python train.py --n_layer=9 --d_model=128 --n_experts=192 --experts_per_token=4 --d_expert=64 --d_shared_expert=128 --activation="relu" --moe_layers=[0, 1, 2, 3, 4, 5, 6, 7, 8] --router_score="softmax" --normalize_top_k=true --routed_scale=1.0 --balance_loss=0.00543 --balance_bias=false --router_cosine_scale=10.0 --router_bias=true --init_std_router=0.00694 --lr_router=0.000864 --n_head=4 --n_kv_head=1 --head_dim=32 --vocab_size=2048 --norm="rmsnorm" --norm_place="pre" --norm_eps=1e-05 --positions="rope" --rope_base=10000.0 --rope_fraction=1.0 --qk_norm=false --attn_scale=0.177 --tie_embeddings=false --parallel_block=false --init="normal" --init_std_qkv=0.0607 --init_std_o=0.0 --init_std_up=0.0607 --init_std_down=0.0 --optimizer="soap_variant" --lr=0.00505 --beta1=0.95 --beta2=0.95 --weight_decay=0.025 --lr_head=0.00958 --grad_clip=2.0 --warmup_steps=200 --schedule="cos" --final_lr_fraction=0.0 --batch_tokens=[65536, 131072, 196608] --seq_len=256 --doc_mask=false --train_tokens=456700000 --steps=3874 --dataset="wikipedia_en"
Below are experts of layer 3 (counted from 0) of a mixture-of-experts language model. Rows are named router (the router's row for the expert), up (a neuron's input weights, with its number) and show model dimensions 0-127. Each number is 128 + 32 x the weight over its row's rms, rounded and kept within 0 to 255.
After each expert's rows: a language model's description of what the expert responds to; "gets" lists some tokens that make up at least twice as much of what it gets as of all text. This comes from a sample of Wikipedia text that the model never trained on. Tokens count by the router's weight.

# expert 41
router [183 158  80 133 118 137 142 141 134 146  67 133 122 129  97 122  95 174 151 154 168  53  92 156 141 115 149 151 130 151  91  97 146 126 159 135 159 118 117 191 106  77 130 110 178 105 136 140 125 145 122 166 109 170 132  94  32 134 122 128 137 120 130 118  73 132 143  81 176 113 134 168 110 108 147 140 112 213 107 168 120 125 122  77 127 115  50 110 191 178 121  91 181 121 108 107  95 124 133 173 123 130 129 131 123 147 168 150 170 132 108  54 171 159  85 107 152 111 142  92 196 162 140 125  99 103  78  89]
up0 [136 140 109 170 100 118 156 115  85 136 110  76  89  58 191 101  91 153 147 124 154 118 131 142 173 153 105 150 104 144  98 122 118  97 106 128 170 158 127 102 136 101  89 127 130 116 105  67 130 172  72 145 110 144 194 137 115  95 142 161 154 172 164 121 133 102 130 159 131 160 192 126 132 126  94  74 204 150  95 135  65 204 151 158 141  97  90 154 137 197  86 131 151 138 102 141 146 119 113 120 172  77 164 131 121  86 117  59 176 143 148 136 129 156 144 105 116 103 125  86 183  74 110  80 144 110 110  72]
up1 [160 131 110  34 158 134 171  85 105 156 115  60 137 153 152 121 106 137 117 176 115 114  90 152 174  89 100 119 172  85  77 131 112 124 156 213 118 152 184 131 150 110 166 152 135 129 103  46 155 106  89  83 117 151 148 142 145 145 157 126 173 141  93 153 112  80 127 159 160 126 156 137  96 122 135 158 134 181 126  79 115  83 147 201 116  94 140 146 188 108 136 116 121 155 129 111 118  91 174 150  77 123  81 126 174 140 115 177 153 104  99 139 140 174 113  89  76 140 165 118 140 124 168 174 142 134  89 162]
up2 [105 188  49 136 152 101 132 167  98 135 133 134 107 127 137 111 159 148 126 114 132 196 111  98 152 124 132 198  86 135 175 111 111 148 125 104 121 169 168 124  64 162 168  86 192 142 105 122 136 140 193 186 144 157 111 135 100  79 110 159 177 120 133 152 180 179 101 151 145 126 120 154 170 184 156  87 113  90 172 106 108 147 138 113 115 146 140  96 128 131 119 152 170 118 157 142 117 173 110 117 108 189 153  93 113 156 173 138 105  96 154 170 162 110  53 120  81 205 124 113  86 125  61 142 120 108 138 140]
up3 [153 104  86 113 122 151 155 131 165 107 135 122 171 119 125  99 136 154 104 164 106 110 142 186 207 111 164 150 148  93 142 102 126 101 162  76  51 137 119  94 123  86 161 119 123 116 124 116 124 112 145 195 114 127 165 122  78 130 127 147  84 139 112 136  97 148  87 123  29 130 141 138 155 129  89 200 164  98 124 133 109  94 189 140 107 138  97 149  96 165 126 168 144 124  56 105 138 178 154 103  58 157 122 109 127  84 166 190 126 133  74 151 119 180 132 156 164 131  94 117 139 123  47 121 137 142 142 177]
up4 [122 117 122 174 164 108 110 132  70 141 169 136 103  88  93 159 119  93 118 175 167 149  98 125 148  97  78  86  96 178 107 146 122  76 145 119 104 115 160 126 181 157 108 151 200 157 151 138 165 169 112 105 148  79 105 113 101 103 130 124 160 126 144  91  98 104 167 176 111 166 162  65 144 133 112 119 140 136  79 135  81 172 107 181  91 126  92  35 130  92 166 137 126 130 109 166 161 147  73 181 149  59 145 111 166 136 149 141 148 149 132 137 161 122 129  73 141 126 142 100 115 172 159 182 130 104  50 118]
Description: The letter o, and pieces like to and no, right after a word's first letter: W-o-man, W-o-odruff, Illin-o-is, sp-o-ken.
gets: "o", "to", "no", "e", " So", "ga"

# expert 27
router [162  86 155  95  93 155 127 202 146 142 182 121 125 120 145 130 121 126 157 114 143  44 160 117 147 177 197 128 148 135 146 122 146 129 103 173 158  79 113  73 127  94  98  90  81 111 136 194 131  98 175  46 192 142 149 144 141 139 203 132  95 204 136 125 118 130  98 106 145 174 166 103 115 128  89 107 126 149 130 127 170  86 141  92 111 112  97 120 137  33 134 114 125 124 157 139 123 120 134 150 163 157 103 126 131 149 108  97  82 110 102  99 108  95 174 104 128  92  94  99 165  84 148 154 116 115 133 183]
up0 [ 89 124 147 158 110 154 153  81 156 154 140 114 109 128 178  67 147 157  96 121 135 162  88  91 136 140 154  64 136 101 125 172 150 101 134 150 147 125 127 157 189 195 133 108 112 118 128  94 132 172 123 120 103 134 170 135 143 189  91 124 147 114 123 163  89  90 100 122 207 135 127 115 128 137  65 101 139 124 145 115 117 182 177 160 151 105 179 108 122  81 143 146 107 132 181 190 142 144 142 163 199  48 153 143 105 129 102  69 127 163  77 152 133  78 149 178 103 121  94 185 107  81 106 142 142  65 124 138]
up1 [132 125 114 131  97 115  98 118  97 155 151 123 174 131 171 190 117 128 132 132  58 124 144  89 211 117 134 167 129 111  74 109 137  84 169  83 139 144 117 110 132 110 130 152 161  82 114 143 151 102 108 146 155 148 166 137 134 130 180 165 135 167 173 114  20 178 120 149 179 113 167 100 104 173 123 109  90 137 134 117  87 119 129  96 106 157 134  95 123 163 140 155 196 183 120 169 151 149 196  99 154 183 127  90  90 109 109 137  60 100 107 112 142 158 143  89 108 121  74 152 158 137 183 133 183 113 146 159]
up2 [135 169  93 167 137 115 144 124 106 125  99 157 170 141 123  84 118 109 130  77 153 114 140 134 122 164 135 113  89 182 122 186 182  92 127 142 129  83 155 112  96 119 157 114 105 132 107  40 163 139 161  85  94 194 169 149 142 138 118  87 132 131 142 102 149 202 181 123 140 220 127 134 115 118  56 152 147 136 160 175 139 153 104 139 129 137  75 138 144  73 135 171  86 102 133  85 149 100 115  62  93 156 124 132 147 117 138 165 164 119 121  51  96  99 171 106 125 116  62  91 139  97 177  98 123 123 104 118]
up3 [147  93 144 162  70 110 134 119 112 175 165  89 141 108 147 177 106 109 110 158 113 175 150 107 118 156 167 138  80 146 164 173  87 147 147  77 128 141 165 122 139 134 145  80 153 136 212 101 120 111 179 140 100  80 114 179 100 196 103 155 131 118 211 121 159 118 114  89 145 159 119  71 198 127 102 154 131 110  71 110 106  94 136 126 104 171 141 115  84 162  99 153 115 208 122 179 103 109 132  97 124 104  94 119  99 100 169 117  86 172 140  85 127 140  92 128  92  96 110  92 147 156  96 182 116  92 143 111]
up4 [177 129 167 147  95  86  96 158 143 125  78 105  85 133 152  93 141 121 125 116 168 149 172 151 122  96 134 153 128  77 180 125 120 151 141 177 127 146 167 182 151 138 126 150 126 116 107 103 127 117 152 138  47 168 201 116  33 119 180 148 130 153 159 111 109  74 106 160 105  76 123 143 165 126  88 127 126 141 166  71 128 155 151 158 140 112 115 139 144 161 121 201 184 120 142 170  96 145 175 128 121 102 134 192 126 166 141 125 132 138 139 107 114  93 175 169  59 181 103 131  98 125 187 105 107 102 156  74]
Description: Prepositions following titles, institutions or nouns, mostly of, also to, for, in, on, as in Duchess of, Board of, Queen of.
gets: " of", " to", "at", " for", " in", " on"

# expert 48
router [137 139 142 182 153 157 124  84 122 105  50 107 122 148 117  57 164 137 174 132 150 108 157 114 168 105  96 155  88 151 136  89 170  97 121 113  90 126 135 150 106  88 144 154 191 119 107 109 132 155 103 146 177 141 163 141  48 133 114 115 190  84 150 147 146 127 128 114 149  70 143 141 154 122 147 115 151  81 134 165 120 170 124 132  83 176 130  86 157 158 123 179 107 134 120 130 119 135  52 201 119 197 134 129 114 104  54 139  93 117 136  62 146  96 118 111 149 162 120 150 132 146 141 132 185  79  56 153]
up0 [124 191 117  68 119 128 122 105  87 114 158 126  87 135  86 111 183  43 144 106 142 106 159 127 137  97 109 120 135  72 129  86 112 180 109 124  87 142 137 145 117 132  64  91 141  52 119 107 172 157 127 149 115 116 137 157  96 128 136 136  81  74 160 116 144 110 179 131 103  99  48 131 159 163 143 149 148 116 107 102 175 129 131  99 151 125 186 143 162 133 158 113 180 118 132 167 182  90  90  93 125 181  97 181  67 122 157 108 120  72 128 128 116 147  95 110  59 162 156 151 130 109 127 126 132 102 204 112]
up1 [124 146 113 133 111 120 136 111 114 108 151 130 124 139 135  85 154 138 165 164 127 114 106 176 126 210 171 159 117 154 106 138 131 121 171 129  68  72 122 120  77 193  61 159 124 137 139 126  98 123 128  92 149 115 126  95 127 120  54 163 157  91 161 171 125 160 118  84  59 121 152 150 130 102 140 155 199 112 178 172 142 107 182 169 143  68 145 123 122 154  94 131  96  97 147 142 145 144 183  97 136  88  97 129 144 150 163 134 148 116 133 127  65 127 139  76 193  63  85 119 123 159 165 170 144 120  61 178]
up2 [112 158 142 148 100 138 137 141 129 115 150 132 129 187 134 108  94 200  65 162  98 115 163 165 148 122 140 186 168  68 148  82 129 114  95 165 137 132  71  63 123 114 160 148 130 172 196  93 113  68 103 138 156  94 104 123 106 111  59 160 115  97  98 181 135 186 140 143 125 117 127 138 135 133 173  97 133 106 107 132 115 129 145  89  47 192 128 100 116 162  73 156 136 135 121  98  82 121 119 142 127 127 123 130 107 136 164 173 144 143 146 147 145 158 107  39 106 140 126 142  82 101 137 136  84 108  84  50]
up3 [111 122 165 178 188 102 164 148  78 114 101  80 126 126 131 112 113 125 140 188  91 109  85 124 116 179 117 158 194 128 129 120 160 161 180 155 114 166  91 150 151 131 149 154 101 118  76 126 133 162 139  87 115 109 124 132  97 144 166 162 157 119  69 109 117 138 116 149 130  84 183 154  96  88 136 110 166 170 166 101 103 127 140 155 123  85  60 140  89  94 137 156  99 177  92  90 122 171 148 153 138 103  78 163 161 117 147 188  89 173 147 163 120 134  76 135  39 133 114  99 119 186 168 125  78 124 159 175]
up4 [156 183  64 113 149 141  97 178 109 107  92 162 119 140 136 120 112 141 143 110 105 171 129 144  97 138 112 151 166 138  92 116 147 144 100 116 121 147 118  76 191  97 104 100 133 161 121 120  91 114   0 103 131 120 106 134 173 112 161 100 137 122 156 125 176 178 122 128 131 125 127  78  92 142 139 186 118 169 123  51 130 102 101 144 109 131 120 193 109  88 135 102  75 109 151 106 122 142 110 122 143 122 105 177 147  99  83 102  62 182 168 113 115 182 164 100 152 112  63  81 119 147 101 174 179 109 126 116]
Description: The article a or an and similar determiners like another, one, no, plus empty table cells in election and route tables.
gets: " a", " ", " an", " A", " fa", " no"

# expert 33
router [129  96 151 112 138 105 156  65  96 130 140  97 172 177 204 139 137 127 125  54 130 113 113 192 153  88 146 123 187 148  91 136 139 138 100 119  97 117  73 122 108 148 138 127 183 171 132 133 114 116  42 156 174 126 164 130 153 116 156 151 105  94 124 127  96 140 165 128 155 149 104  68 133 149 134  80  95 163 101 155 116 135  78  64  84  89 147 116 158  93  93 140 127  96 110 111  80 115 130 152  73 162 197  93  69 146  72 142 146 150 160 117 110 197 142 113 138 146  96 143 106 162 163  99 143 176 121 150]
up0 [ 66 157 163 128  75 110 146 109  87 136  86 117 175  90 125 144  93 135 120  80 134 115 147 103  85 135 115 113  92 105 125  95 129 116 155 179 112 119 128 130 114 161 138 134 168 150 115 168 146 109  67 157 136 134 148 201 172 132 103 120 180 103  82 115 165  74 169  92 145  86 157 112 109 119 144 159 166 117 129 151  82 102 159 112  88 163 181 133 142  58 109 107 125 112 109 141 171 162 160 129 138 113  66 214  94  90 115 121 125 170 100 103 152 133 105  27 148 150  75 146 110 184 116  92  86 156 116 109]
up1 [ 70 111 105 145 101 144 163 120 144 120 153  97 131 141 129 144  98 152 135  96 159 131  98 115 128 104 175  57 117 151 146 111 105 138 110 109  97 155  81  56 128  76 112 214 107 135 166 146 150 119 127 117 156 108 116 116 113  36 149 130 127  96 117 162 110 118 106 160 170 131 177 119  92 111 157 162 160 110 140  78 193 109 124 177 117 112 136 133  62 154 188 110 143 138 107 100 120 119 111 119  90 141 168 193  87  96 111 139 168 141 142 187  74  90 150  56 149  89 145 195 146 133 142  83 115 111 139  68]
up2 [110 168 136 177 135 126 136 149 110 115 144 156  98 137 109 149  82  61 146  93 109 128 173 114 109 141  95 170 164 186 122 100 135 168 141  98 117 116 137 170 114 125 111 144  97 130  92 147 138 182 149 185 155 144  94  92 132 129 161  87 164  76  80 117 156 136 109  70 140 125 115 103 149 133  65 137 128  82 140  76  85 123 116 115 207 163 163 123 154 128  68 168 108 103 135 126 154 161 141 106 115  68 151  97 148 101 115 153 160 168 149 191  73  69 160 106 144 128 113 132 167 115 140 122  17 182 142 114]
up3 [164 134  91 107 150 125 105 115 109 184 137 148 133 108  95  73  71 183 149  76 101 107  84 156 105 144  81  93 210 142  72  93 138 124 111 109 132 146 112 111 142  88 144 152 166 110 142 146 179 149 155 144 106 180 138 171 151 122 139 118  89 174 131 192  83  83 118  71 176 129 153 131 154 137 130 110 133 133 120 106 139  75 145  85  49 163  84  89 157  72 102  95 152 163 152  88  96 138 148 111  64 109 154 101 132 105 198 153 112 100 151  83 119 150 129 100 131 116 154  96 163 159 114 156 120  76 153 115]
up4 [140 135 156 147 124 109 134 180 124 186 137 135 146 120 152 122 134 163 128 132  92 101 136 123 126 139  66 181 130  71 136 167 148 119 173 156 118  75 101 180 170 142 167 143 146 184 138 136 130 143 109 168  86  94  83 117 106 149  80 120 115 142 160 171 136 103 112 140 117 153 123  82  59 113 128 156 159 107 197 176  80 137 199  54  88 159 154 107 123  88 123 132 110  72 118 153 134 154 132 133  90 139 129 107 127 123 154 148 165 116 178 102 131 181 158 102  95  70 197 124  96 138  64 156 100 138  80 193]
Description: Space-led digits starting numbers in table cells and scores, such as 0, 3, 62,207, sports statistics and election results.
gets: " 0", " 1", " 2", " 3", " 4", " 5"

# expert 14
router [134 120  94 126 146 137 136 141 126 119 128 121 127 135 135 111  82 141 120 100 114 113 128 142 146 151  90 114 124 105 128 100 131 112 157 149 125 102 182 114  92   8 160 108 122 134 159 130  95 170 166 188 152  94 115  91 132 147  84 108 154  97 128 141 151  96 157 109 152 139 101 135 119 158 146 112 229 126  78  93  82  92 110 140 121 164 118  63  73 173 185 125  84 177 126  75  60 163  89  87 115  81 110 118  97  95 153 115 147 208 116  98  79 158 101 138 154 124  72 137 146 128 174  96 117 142 139 183]
up0 [ 68 163  76 153 118 127 133  94 172 169 169 188 123 106 136 144 163 185  98 152 100 143 142 140 126 144 109  98 148 115 102 155 108 187 126 150 102 113 108 108  77  97 154 128  91 145 117 131 195 183  81 111 160 136 122 167 150 115 159 114 171 150 125  97 121  93 142 143 127 104 104  96  82 124 196 121 173  88 137 130 121 117 157  72 154 174 207 130 124 142 200 135 128 122 108 113 136 123 150 174 120 112 157 118 140  91 150 142 129  41  90 101 132 148  95  96 127 130 111 106  92 226 150 112 184 103  78 151]
up1 [138 110 143 175 154  79 151 101  83 116 138 100 156 155 176 177 120 124 125 124 126 101  96 128 109 128 113 133  97 117  86 160 190 139 129 108 126 114 123  47 137 157 126 171 165 132  93 142 121 123 127 131 101  84 117 114 147  90  86 164 134 203 163 143 150 153 103 149 183 171  75 173 173 168 108 145 168 166 173 153 145 123 142 152 184 126 141 102 131 146 101  57 132 156 108 132 158 110 170 130  78 143 101 140 176 121 144 186 138 105  46 131  97 172 113 112  97 208 143 136  81  50 112 142 149 142  99 103]
up2 [114 147 154 116 102  53 119 128 142 139  67 143 169 169  96 104 132 150 115  79 153 107 109 136 145 166 127 141 106  96 139 112 161 142 154 127 138 194 160  93 201  81 151  67 106 114 198 197  64 126 112 156 115 162 135  82 119 125 136 165 110 192 128 164 133 163 108 133 114 114 104  85 118 163 158 117 136  68  82 137 135 136  76 101  82 146  86  93 132 126 108 129 139 138 151 142  78  83 187 147  82 117  41 100  98 109 128 117 141 111 154 127 163 165 158  97  57 123 145 114 121 120 139 145 124 121  70 153]
up3 [158  89  92  77 172 131 122 147  75 142 114 114 105 141 107  77 110  81  63 121 122 122 115 122  72 156 125 140 196 126 143 118 127 126 186 150 123 162 144  61 122 180 114 104 118 134  43 149 179 128 114 130  97  94 142 122 105 161 107 150 129 165 123 164 126 119 147 170 177 137 171 133 114 147 104 138 158 100 143  70 165 119 103 157  75  99 140 107 130 132 113 135  90 152 117 142 154  94  65 117 155  75 126 119 131 159 172  87 158 114  97  97  95 137  91 107 106  91 138 153 200  98 126 117 225 153 205 142]
up4 [103 126 139 147  91 173 129 145 135 104 152 157 113  99 183 111 130 144 161 142 110 118 138 117  75 118 119 154 132  95 145  89 120  87 137 100 151 163 180  61 164 126 160  87 169 191 116 157 168  81 123  83 123 176 112 154  99 141 133 150 157 187 138 162 153 127 124  70  79 123 136 145 198  63 156  84  98 129  75 151 138  97 112 145 167 123 107 113 136 128 135 141 139  92  79 132 118 122 114 167 170 154 174  90 145 135 130  95  94 104  80  31 152  75 100 141  85 164 123 153 122 106 163 155 122  56 169  88]
Description: Heading markers such as == and === after blank lines, plus line breaks and infobox field starts like Species, Country, Location.
gets: "==", "===", "\n", "S", "====", "P"

# expert 22
router [146 112 122 149 160 168 118 116 120 140 113  84 144 186 160 101 169 122  95 130 134 140  97  99 106 143 149 126 114 133 142  48 111 194 121 130 119  94 124 100 128 111 125 162 149 128 139 128 165  80 148 107 154 122 207 204  81 117 125 135  39 222 108  69 120 100 111 140 148 131  79 146 145 119 167 134 176 107 155 109 169 127 158 182 119 187 119 108 119  89 115 129 139 185 158 159 140 104 166 129 152 107 152 104 101 186  97  87 112 182 149  90 106  68 119 125  63 157 109 120 170  89 141 102 119 114 103 131]
up0 [100 177 101 150 114 164 124 130  96 162 101  81 102  77 188  45 124 114 151 180 152 129 129 148 113 172 140 156 126 192 120 133 140 165  89  85 164  85 195 170 117 133  80 143 104 150 147 125 124 145  86 160 166 112 111 118  93 114 109 167 110  96 196 173 125 133 133 177 150  72  90 142 113 181 111 129 151 142 159 156 157 111 151 163 132 100  92 148  98 152 157 185 127 177 164 140 107 129 108 129 133 131  95 110 130 112 148  93 137  85 120 104  85 175  84 143 120 147  92 115 120 164 145 132  64  98 195 200]
up1 [138 148 157  73 101 139 141 108 167 113  38 192 117 111 156 136 126 151 129 146 148 130 115  60 140 133 134 150 138 206 119 144  99  40 122 118 141 125 159  81 132 155 133 112 157 149 111 119 103 178 161  78 119 176 103 199 116 114 109 121 110 140 103 118 183 112  78 116  85 130 191  95  60 152 135 110  71 147  94 125 120 113  94 146 106  64  96  98 112 138 122  98 137 145 144 101 190 149 182 104 121 146 133 105 188 136 132 156 133 122 138 123 185 130 152  84 166 111  98 106 171  76 100  98 120  90  97 139]
up2 [147 122  79 138 161 116 132 110 118  94  72 166 118 131 176 100 127  90 138 165  66 156 224 127 151 137 136 148 133  94 116 133  99 126 166 136 139 117 168  95 117 161 190 125 101 113 149  55  99 154 168 126 139 100 111  98 114 191 216  92 113  93 131  90 129  92 135 130 106 172 112 124 103 125  81 123  88 113 174 127  91 147 141 171 153 143  96 110 145 156 142 153 163 103 109 160  86 109 149  65  51 142  98  81 105 110 147  89 125 147 119 112 100 156  99 178 115 124 128 152  83  55 115 128 158 166 165 171]
up3 [110 172 157 127 152 173 123 164 112 130 134  85 155 153 125 143  96 102 148 170 111 117 162 188 140 101 107 142 130 132 157  95 194 139 135 157 122 117 152 117 107 151 154  92  83 139 114 100 121  64 161 145 134 184 118 159 159 120  94 100 106 150 169 124 121 155 107 231 116 171 106 199  93 100 170 118  96 148 128 108 109 143  94 103  84 173  73 101 121 107 139 125 139  86 164 128 166 154 115 115  39 162  70 128 193 140 161 165 117 140 128  87 159 152 150 153 174  70  85  89 110 101 144 172 164  96 120 103]
up4 [134  77 129 168 125 116 116 179 171 101 123 101 135  91 105 145 140  78 128 125  98  81 147  91 147 103 138 156 144 113 128 140 119 188 138  84  84 126 135  99 125  93 125 143 144  89 134 130  85 126 161  60 132 145 129  43 156 112 105 164 105  75 114  75 144 139 143 143 159 169  78 144 154 140  76 130 138 132 169  83 102 101 110 169 132 126 136 179 108 144 154 131 163  98 123 173 199 126  53  77  75 110 104 105 188 181 162 141  86  90 187 192 104 122  83 107  69 112 138 146 104 144 145 119 133 158 162 106]
Description: Prepositions following a verb, noun or adjective they complete, e.g. insight into, pertaining to, looking for, spanned by, around, over.
gets: " to", " of", " in", " for", " at", " on"

# expert 55
router [133 138 132 107  80 131  47 122 123 125 125  94 161 131 158 148 159  80  74 150 168 109 111 128 185 108 146 166 165 113 107 106 179  95 140 149 122 141 148 203 141  53 157 146 144  92 168 107 127 118 112 145  81 110  96 106 158 165 143 109 126 110  80 142  76 112  69 109 119 122 130 108 129 150 159 127 153 115  98 191 117 114 156 145 113 114 176 185 193 143 161 116 119 124  97 103 123 143 121 122 162 121 194 159 140 137 101 137 141 177 155 157  99 178  60 156 179  77  96 136 120 168  82 174  66 166 101  90]
up0 [148  95  78 146 136 150 171 141 158 137 106 101 142 166 107 170 144 116  93  96  82 186 114 148 157 127 115 124 159 109 126 108 126  99 176 145 124 189  94 138 229  78 121 169  84  66 134 103 183 170 101  77 131 129 139  88 114 145 146 115 121 124 135 176 163  98 136 187 165 139 163 109 126 141  88 140 119 147 113 115 109 147 141 132 110 159 215 201 127 126 142 141 161 106 134 150 110 103  71 116 128  86 182 209 177 141 137 142 141 127 145 141  83 137  80 180 124 146 150 111 152 144 121 177 154 160  77 114]
up1 [101 160 101 162 119  96 161  68  77 147 166 155 155 121 173 173 147  71  65 124 208 196  96  96 125  93 212  65 183  87  81 159 114 146 142 153  63 148 144 131 138 146  90 150 138 122 109 123  90 133 156 117 143 156 134 131 128  99  73 100 106 103 119 114 134 136  73 161 103 193 168 135 154 143 121  96 171  78 182 108 151 134 124 200 143 114 131 161 131 138 147 115 150  67 120 141 102 151 133 106 147 198  90 133 124 150 118 108  81 160 110 100 114 131  94 147 117 145 129 131 152  93 121 160 112 143 120 116]
up2 [152 165  83 115 132 114  78 106 132 104 113 186 129 143 138 113 141 144  64 113 124  82 175 155 117 152 188 165 167 168 107 127 154 203 142 140 126  98 162 124 201 216 151 109 141 119  86  89 186 167 133 120  93 119 169 160  47 157 110 147  87 149 148 111  95  85 128 143 112 104 173 107 168 130  95 176 142 178 103 171 135 148 153 123 180 138 131 133  93  80 155 148 153 156 157 118 129 108 112 136  70 139 115 127 123 141  90 182 115  89 102 113  80 160 119 167 124 110  64 180 116 119 148 120 133 162 132  97]
up3 [ 65 146 125  93  82  79 159 134  82 117 166  90 122 105  89 141 151  99  94 126 114 164 119 139 127  73 181  78 126 120  97 168 190 126 140 135 110 151 164 128 114 121 134 144 152 140 116 122  90 161 106 102 169  91 159 169  80 103 103 148 144  90 134 148 103 136 114 122 106 110 136 181 175 154 177 110 112 122 107 149 176 110 116 131 162 139  88 137 180 205 133 163 191  94  88 169 170 140 132 119 120 173 144 122 111 148  84  91 120 174 143 159 120 140 107  71 172 178 109 113  44 104 186 203 161 131 116 114]
up4 [105 128 115 149 120 210 123 141 148 158 183  76 125 104 121 122 191 156 110 104 118 163 112 119 148 123  68 137 150 161 161 159 138  23 145 145 118 123 124  87 177 129 121 165 136 131  93 136 178 139 102 173 173 155 209  39  95 137 163 132 137 121 122 151 154 115 120 124  97 162 114 153  57  92 144 133 148 182 172 134 141  95 155  92  83 190 121 140 120 115 129 135 139 146 123 128 149 189  91  88 138 131 131  62 153 127 167  74 141  90 132 183 154 135 114  57 125 108 129 103 123 124 133 142 112 127 122  94]
Description: Final suffix pieces completing words, mainly plural s and e, ity, ation, ology, e.g. Website, bugs, degrees, friends, plus death, education.
gets: "s", "e", "ation", "ity", "se", "es"

# expert 4
router [136 122 130 143 154 137 153 135 115 167 129 177 163 125 137 121  63 150  88 119 111 155 173 125 113 145 110 166 109  97 138  55 127 103 238 161 170 139 150 149 143 121 112 122 161 158  83 102 125 162 209 152 125 123  64 114 123 108 129 125  90 172 113 178 145  71  98 164 162 113  95 166 100 143 124  98  98 111 158 146 146 141 129 137  71 124 102 120 161 105 111  75 134 124  87 128  85 164 162  96 127 131 164 119 129  96  85 168  78 119  67 125 151  61 151  93 105 133 119 131 174 142 190 168 155  70 145  82]
up0 [232 139 118 139 142  36  78 101 137  99 124 177 118 160 167 128  86  99 131 123 135 117 138  95 125 118 113 125 102 162  99 130 135  98 132 181  91 115  76 156 192 151 148  88  98 104 161 150  91 127 147 135 114 126 112 139 140 107 249  91 153 118 119  82 112 148  71 139 123 116 147 121 150 124 159 120  89 188 118 121 103 145 150 173 141 163 110 128 135  64 116  94  92 179 183 196 146 151 134 131 136 126  81  99  82 147 127 140 105 115 138 127 128  73  95  97  75 127 152 149  87 129 122 174 142 155 123 140]
up1 [205 130  87 170 100 144 104 121  68 148  91 126 130 118 105 133 133 129 186  70 127 109 126 113 127 111  83 152 148 195  91 193 119 132 130 107 115 138 115 148 148 109  90 130 157 140 114 153 116 125 169 127 112  77 152 148  98 140  70 121 113  45 173  73 103 111 144 148 122 137 136 117 180 119  68 147 121 132  63  96 108 142 152 145  43  87 168 148 102 128 125  94  92  82  91 137 148 131 151 108 155 154 109  93 139 155  90 124 161 190 121 126 160 111  48 124 162 106 177 107 102 140 150 150 128  62  99 169]
up2 [131 167 141 147 153 119 139  41 128 101 125 118 186 115 102 124 130 156  77 138 133 109 102 174  96 125 122 169 149  91 145 141 114 147 161 130 170 113 148 102 104 133 119 156  99  98 119 138  86  90 144 141 176 120 136 157 120 143 142 102 113 158  81 152  92 205 116 120  93 164 140 139 155 164 117 119 136  90  93 191  98 158 133 125 136 147 143 104 127  60 137 156  78 157 122 114 125  98  26 165 139 172 150 118 164  51 113 107 142 102 148 184 113 100 124 147  92 196 115 131  78 159 121 169 143 204  54  97]
up3 [110 109 131 151 146 142 146  83 187 127 156 117 103 159 190 108 121 102 137 142 154 125 142 119  97  59  69  85  98  84 135 116 127 181 157 171 156 171  99 185 129 109 126 141  98 112 153 151 103 145  88 169 121 184  99 127 186 210 112 123 116  74 101 154 140 140 101 135  69 146 111 125 160 104 122  71 153 174 149  93 159  77 143 105 171 191 129 180 121 183 123 164 154 102 158  99 166 168 121 140 116 117 167  98 114 172 119  66 114 184 193 104 136  97 114 121 144 107 117 165 160 129 147 129 131 164 162 111]
up4 [198 140 147 116 174 109 144 200 145  78 218  76 144 127 130 117 158 161 140 156 101 157 131 138 159 112 128 122  82 152 154 127 163 131 126 149 149 119 112 176 124 163 125 160 132  68 227  98  73 130 169 146 130 205 147 134 158 148  99 121 140 118 137 188 116 116 132 112 166 129  57 125 113 129  96 122 136  87 105 158 162 118 134 109 154 147 142 137  96 104 150 122 102 195 172 141 151 189  83 122 167 156 142 151 139 158  68 128 176 154 149  83 185  89 191 130 121 155 135 122 146 142 151 111 150 138 104 141]
Description: Newline tokens ending list items, infobox fields or wiki headings, e.g. after "==Design==", "Lower Carniola", before "- Country:".
gets: "\n", "==", "===", " =", " ==", "===="